{"routed_scale": 1.0, "rope_fraction": 1.0, "weight_decay": 0.058}
Below are experts of layer 6 (counted from 0) of a mixture-of-experts language model. Rows are named router (the router's row for the expert), up (a neuron's input weights, with its number), down (a neuron's output weights, with its number) and show model dimensions 0-255. Each number is 500 + 25 x the weight over its row's rms, rounded and kept within 0 to 999. Numbers have three digits each.
After each expert's rows: "comes after" lists some tokens at least twice as common just before its tokens as in all text; "comes before" lists some tokens at least twice as common just after its tokens as in all text. This comes from a sample of Wikipedia text that the model never trained on. Tokens count by the router's weight.

# expert 65
router:558479520525517462561484523477524502494536515516498507490454467498485481511485488471500533487474522505471519485531521502507507473526523528525499490542546517495483558501487498502533499537534464473524485566481471501496464480493499490528470511487513529527471494489492536552525477510493559499550479536444493528475487492536562537507492524506507491510518489529515527504518536490522540448537496510471490466492539493470498499480509486486457511444471528475491515489514545532520489487503540488482507485524541534476507499503524501530502497530512493542507502500479496496457459507468543491521542495498504519489512487475508444480458527507525520485471485497521519489504492521505513483469536506525534521474508468464473493489497457464469485528550505469507486499514512522462472510500492
up0:525480455505495522548501507458508509440479512475520474506470496496519500503488511506524490522505449463478486480490472516535514491522510509479516510454541540514518505483506514472455453503527506542506509505532510525476540454483501538497472499498494497501507532505488440505530483499493493508477529478537487476514552499535546518494522495538515466513471525532500496509557518526538545498503479452451518519509496458518519494475493525482472477478490525505425520497459491475498530490514479542532510482489488544570497491503480489541487464484521517487517494501497513515491505451489542526513522524479501475542462541525543518489473531495484488484514507509559497532525494510508495505506514500492501499548472539488512492511497539520498486481525461502504514471517533544482516468532454
down0:478498464533474527462505468494512533510528509448513485464487469503498500569472481488508488479529508492470508497509517507496475504458473487459441487509518440525458503455508498521494483453506491493510480460531495503503509527463482493521515492517491513506510537524523541545511531504524497487488465536498485490466469512494446552471540525503512505483512480524464484471528522512501528471468518442486460489549502515502454525488481535509507540473487496469511551550485561545563520532482525479514482518522520480505483450520507495515479510460501476495513521512528500501510495511495529503482541461516537497496483510507492493525495481515505446530496524520491483524499497498537502506485498482469472500458521535495540516522492486481485510514534533489517523482532527516467528488482450
comes after: " |", " ", "|---|---|---|---|---|---|", "|---|---|---|", "|---|---|---|---|---|", "|---|---|---|---|"
comes before: "|", "\n", "-", "|---|---|---|", "|---|---|---|---|---|---|", "|---|---|---|---|"

# expert 28
router:522462496462486485532545479507507515512529508488479524508493520483516504477513477492496467546491491483486495519523482472521487507545491512499494536509519467531522497493507511514561520507502500510536460504484525485469504470544469499438478501480464457466512468473482489471455496520456472503515543476465502482536489421457530501485449524472475502524524530477541484502505499474461496437497535487505538522493522488486539524513503490506522492510502494488483523481448526501479501467504489527472496507471500515501511518511477477472555468530460515530469513521529478518464483544521474489514481546480528470509548522514498528491536510517533499490496480489497473538519481525494450529495472499469515507500505491491534453545512502503513486532524501521440463505500478493480540548491515
up0:577469517502539487448442515501452483483497435482481489510512514520489524483522483468469515499497532485504508551455494518496516521544464452501464512473499524460457491490492500483459493524486484524530557500513517476446489561465531534481470494531533521491485529479457496513529539479504520476463476535517529485504499511472527493480485527521513510526475510513464491495467505517538495507500523522508534543517483506476525505558518492508520511522502503470474504509468492509503531476488471477516488493500472433539487493506535504486485482491533508481503493454522495508480523537497510492524493500475470557487500503481482476519483519528495564455475488465455459492520501502476454510492486484491509490512506514509496503498516519508497485476483501496506522532537491504513477556466538
down0:524518524517550523495541497465508498465491504517486524546529495488520509478515463484481484534460522453502451487478525480497473500541497477506495465507466468514449491484482526456497488540490495501541516497532518506500502470489517528480479457441509498463519463545524477437515510506492518536492479467513501478495482524515489491504496499462484501474536475535470491552478509521487526481541535518497557488480472554512486455550494502488492503542487501485471534468480517508489497493498531492469525492526472517514483502509461482479508527497511499516515499473479501507497506496524514496478513521510495529501522532548511433552517547516519503505494498481479475545465452521505490506473503543515480518526445463491498492493500492483485512511497543485471508507538505491515480474414474
comes after: " was", " is", " were", " also", " been", " be"
comes before: " by", " in", " to", " the", " on", " as"

# expert 14
router:503533528464518522466471523543495493485512496541540517547519525523485529472579516524488491516516490510517534518465501482510504515509508483494499483460526493493472513504483493496482540495534488469563491514510508501511478495484458502489521481468537520545569499532484502521484519520471491512491469512504490533495527510430525463473491516493494510543529515481543486486514477485537473531525510501501498495483529477511524531512488470490526523526501517501465500484503486506531526490478473507475483529504479505493504463544488510496510519507471471502491509489515541511551454517520456499442490528494510500495532547499534546498526542519502520509451492475528454458502541514479440499497446515488505475502491471544520530509471528487492478493452506501543477508568499529488508511482494
up0:541529456474534511506548490502503506498508530499533484520475495512519489528482475538527503519444496527479515452500538506510515491526477416440541523533517523505506509487512498514516534526478517484471516503536516531562543528507499498493457501468492497512501481505457483534469484526502545473495487523501478524536473510487476520502473536488526530520543491464492440496525479472505542511499503514501483519555537518513455543509517516464502454505541531495493559534531520535487514504481484525484479497525480500481440492544475507475503474490504523539535501513476502495492504440514500516506507473472547515467552460488467502485537503494506495493463511507478525526501512510466488507502494489492499541509483535509532488484481500506529469522515480514470505489469512485505502468489508
down0:482496477517532498516520484507454549486485517529479560468529510478476446475510470475486509510521522465526524509493490514503503444470459448507453496518480459515499489496459473489503486525509528518494509488474472513494488490466521530507490517461568549441487487453471523521569530509513486472470514513535487467483493493500482497499494534538508540500482492444475506529474455532495522468464457491507476551498508462455477466486510530501533486489508478486516498495455501533480519471501490467509468541490510513438488522497504492518513482498495498520526486512526516510482540459529500522483473515503529481522491488515513527510501496488471459491499512537520534453465506526471505474493510479493482492520482488437505512514515531474484535478518501499487481526533482514506533497504464
comes after: " a", " the", " and", " his", " an", " American"
comes before: " of", " in", " and", ".", ",", " for"

# expert 110
router:500487518511441465540521570482498453466517547536514551470477531476467473469511523523517468471517484502484544488497525538503501502500506475517521468517505544492505455497492516536489482536478470505478502493539526534490518580490525478515474509516498473457496477491470465491462493522489536484495496473510534491494538480540507506539505509517513475474528473505512489489489485513489511520492470553489519504502454532501479461466492500500511535477521527500498514524470549514527470491512459535482472493482511462467522537509517480561540526511523502492572527482505491471511519460509530504522540474507483518514537450502495496476487516512513547465530499504503494471505541467528530483470520509503467504477475484486495483478473478518482484499518516506513514473497505469534489494533493
up0:507505514499522529472503495479507507502538514470480522466496497459478498511514518489494534496499493514481500484535521527468515451506506493481495527497532455532536514513443473453527493477543517507536476507522490545484501509557469497486544535461458563506501485515511472496517518521536489451446483547527488517540467558503539455467519511500504460565527463496464491481508497541487546475524490460504492524491473480492473512466513488485498484476478541498467515485496548467508500474500533525455489492551495472514453514505504507487487483506497489479540502531485510537520467497484476502518511498512484462498477516456487488459506481486491493511491519525520520547494464534475511475535507485457518479538489484489514472538490497507474530471498521491502521493501460485534468493525469
down0:522500499530499484530455488503525529516525527510502494478499463508494485505552510486490498526500500470533476468529523556473511480556510477500533485490512474473492540517481574510507543537502491540464520504470479526492515510482539508498490477493496477505485528463520514526494514494513463512515484475489478515497453518474518515478497509506517447500490534464501513501538515468522510467486510477541494461554499531505502495505505518531476488500504491539491527517513487459478491489533504557452457521502483510520528485451532502477509468521433571509513509511499496532491507485505534515476440537455511518500470509484510490542478527477502500470517493525527533452512505503472466466477532512461471514504477540512467498486536522517492484534538553496494533501540493534525520483491496
comes after: "\n", ".", " ==", "==", "===", "s."
comes before: "\n", "-", "The", "In", "==", "="

# expert 78
router:505513505492475494471460473483516504533506483549485533518492538500504487494490502544457498500494492483473474491520500459532520499534467526488471500507509448485513500513490492516481450540488455471500483470466497511503464503494496511497461489488506459548540502529522470534521513517496461520509515500445481493525540531479489453520486513490507508525532544480497471470495502501493515451535538467555518505475516521470514504553509455482505516506535562494477502497483467462495491545485516498516487529524531521558495471478485475501534515517472515515483538506505500520542544534482498494530477523532511498494491535520488538519535515543529566512471508524512520516526521521501447509507444492514504485487483487529501501495513504475478520518505527488522450429522509456482526505497504
up0:505508537519530519487487499437516523470522445509503506573568521528490515483527447494491500502527511463503478435498509474497524475502480446495485547471496491527515470498488513525518513479549462496509519505506502483475482503529504554529475454510475505478464521482499515512470457516452500527518503467500529509522504511470517525506448475487499507504504496505500491505526536534509454526529558493525499555500505489534456499517504506491520521507502470518505540545473520513486492489452492525525506507493497544502517501486513544457486512514458476535497517490578495497506479545521474477482489489480495508513442496519500521534514474520535493530512488490477492514459473479517451528490490476472506509516500513479530457487497513532475525501518520503494480509542504507526510510452497
down0:469466521426480514517481513473508496491509533482506486522514523503478477526441505499460491513467511486454461466502447533478517494526485518508503518485522522501479512514542493543502524499520517512542500513472476550543496452450485539496498489512487484535531487504460489488512498529501489502504468496498487519504500553520497517497463542511543451484497528520519517448479491477516459476504467484489517494502549496469484528502472485479504473463534510466513482521474469477515505543499509483471481510446505536483467517514489494527495525486508494517483512552533478449493494483526514459463487472545512526503475510513491528491483517510494517493548474521501510525486520530512532529495533501510517490460495521503521459424509488480525508503538473535497494437522457504517483492522461
comes after: " the", " a", " his", " The", "'s", " first"
comes before: " of", " in", ".", " for", " was", " and"

# expert 67
router:505499479486499480480508535502491452478516511516498502486496522465443463530524534490499537507501502477514520481475494526470493480470480509488507463510540534510507520465505523506511471474521476514465512496525500514508531567520531480538510519561505480508490484487485449474464515504492510485506496470492508490543525523503528509527500505489528459441507470531466486465534495500463510470503470493484516521529483504504501494459466474531480558471553530469460507499512540494501477495519472498499506449545489494475519511480528555532519490468538485547535525495504496512522534487489519534490493485478484491540513454502473489464449507513491496461485495500511509476543495474514497516494510506524474469471463466492553464458476478536489517465519535485510475464495488480548441496509473
up0:510497489464511519503486504508527490518481495475484526502521502502508515499415486527512475498541497467538461453508496507522524495502511528456531513484499513501498504507511520504517516467515486505503506457500478507560509481539525574507489476533474530463514474499504471477574486435502497507518476515496496507521469472473481515503444536501492497512473533529492533542474506511481490485510459517507494534501522493477495492494493489484546484491475522541499510516513484476483515501504505536516504530562526499511497519537485542470441472505487512496502537500567536508480468519467560526514512525483478517488498490485499475503531474462492495491490525493466519512493527461476515469477541502533523480474527520505457512473532532530475518495432537493440484464507523524507496493495510
down0:495492489522505516511458481487511496504501541500543518478482516470513535520504507460535557503519494474543500482561474528470503473520518492528529502508471471518512498512510480527531502480492520497511503534510492462560463473487460513466512524487496533496463490520507532495477516486504493496488519519514461494488531506510501516486517514509434505480460492501453551517485490513537538499501513459515524514487530515469496481531506503491536524494542507521533527575462478518472530498532521489510492461518506481472520494521541489496510511508432482462431449531518545552544499476470497486492509541496529483498496534494552516513526483502527486510480451456484482520523544519506502484474526524532509488515498467465486465509521462473496518477536498496541509487498498498492515511533479
comes after: "\n", " ·", " (0)", " Team", ")", " "
comes before: "-", "\n", "|", " ·", " Apps", " Mount"

# expert 72
router:492465470490462531538493496513531461479467486496474477490507488507520541497522466480485470527482522471504477481549503489521509519527511512482514504507497492491501502476524536531502535538457515472475491500457480485510472515461451474507481518489451450496531503503447494512441532512525497577475501547453504460530507506532511519464489448490451508531515515501489492471445525528521516507511519479512491478477520491467525494517515520473508496495489543530507481538503522511547510501488509475548512508509543502492498514477440526486494502522492533531504497500525502483553498532484492484553523526534482520462542530475478511475549495457494537456499496506496505538511514506488471497477461490501486538497527489492517505524474501540505534472501512489509511525549528535466503511509530
up0:486495469522485486485488464483536505543557490478453557518511431552521541520505501468506509520520489498522553479487536488514492449475496500530535526506519511516519455452452463525513519465493492448544483489513540504466494501474542524474493494488517525472457515435483477485462489501481487497500520469443505498491531486480522503479495518506557520515468514515502465514530471502477509510489468488533499520558524504505524473515467484488481519516511463458470506534522501521490498492534504467496486510476488481475497519508478529506487535503477492486469495492561467501466469532548510498514496482500476492526512502502471495513527500506506512484490460497448495501495540514477515491544479474477517521511543513483515512509491501517476539464472481477483500535485484495541492543510462
down0:529508547510484496514472478532503528506490489528514450502439460536526525483491485499491503533469467495490498520518478516463472506473474509494465446555519472470491504519535490522535514482509480479511483500471465480489521481505449469475493506464434524503523533516536501469482494530505521550521482512483473489494517456559473512468508519498475500482496442537464473481533482503491488482489507505479487524531488488474531521526515455486521495508505526548483513521537516547519510502495467534507494520523528492506502537478535537494499542500481523500518539498476512462504492458497490456512467475529493508495483554509512446460521478484479461516519511468511515529501479514513503442499457500502491537470543490495453483506458480542489490518475510483509487484502540534488485525503513
comes after: " the", " that", ".", ",", " is", " was"
comes before: " was", " to", " is", " that", " of", " he"

# expert 44
router:480498481476462544489473527449502478522489455532494544528484513494514521495521484553464491492509470530489505520507502413550488526508512477466465487469483463521494507515510489534486466505448449512511502517493496492533474470476514481495465514491478468543575446538492510540531511536485477524509516532468471495483508500487530483510477529514511510518492540437487519496518507494503502506508507472513513502465505489487468493517515454490530499520480508525478505497491481452542457512485512490481474558503537468524508488492457490501524512531443499494498560505477499507526508532519477489523490525499518510476512541498493513525488518510532519514479502507537523504544528510472458495528451484514515489477511499563480518509546521490493484501506507535530471485531477503523507491525485
up0:508555527520463494504486461466478497553519482495479492473498456535500516524494518480476524549464469446501505513478501486526512488470506513493479527471499493491506489493537524494487518506510517506480477525499479516532471525517500488508469516519485518468490491509508489508459475501510504500565542471497473513459503470499502457503455519475481481500469496479478505506471473494480550531511477505455516493524492489502510471474493506510503482506510509483493487510496470536488493471512499492489536492505507475508502519546545482502531500514508499491505484476485495512509506467509487541487513493534534505423534478478511491445560509508564499497545449492546507535525516522521506492479449518487521484494516504539503550480557512489571498578554497474494483461521480480506505526553534
down0:496528539522496524496489511534466481481451496517509499482532547528495506479457482508498456447501504511501517475531461512483492517528493464498557520461504526493489546501485497472496460513504554495515512509468493476486476467510512490519541502520485512468504566531468548481516449535534486500454495547507487469483492537507523552524479508489518545497536480492480515523477518528504487491479523518530494493474477495464508505537507489487511479537528473512505470514503494476463508492512493478542558511508502512458496488477520466439507553488492485501469520511484541467499538447468484492504476518497522530544519525512497482496455467501473516460521513498463498530512532495501552490482492453521529513505512519473490521491463526489483525514487458529514488516508561506477520503480490
comes after: " the", " The", "The", " a", "'s", " his"
comes before: " of", " in", " and", " was", ".", " is"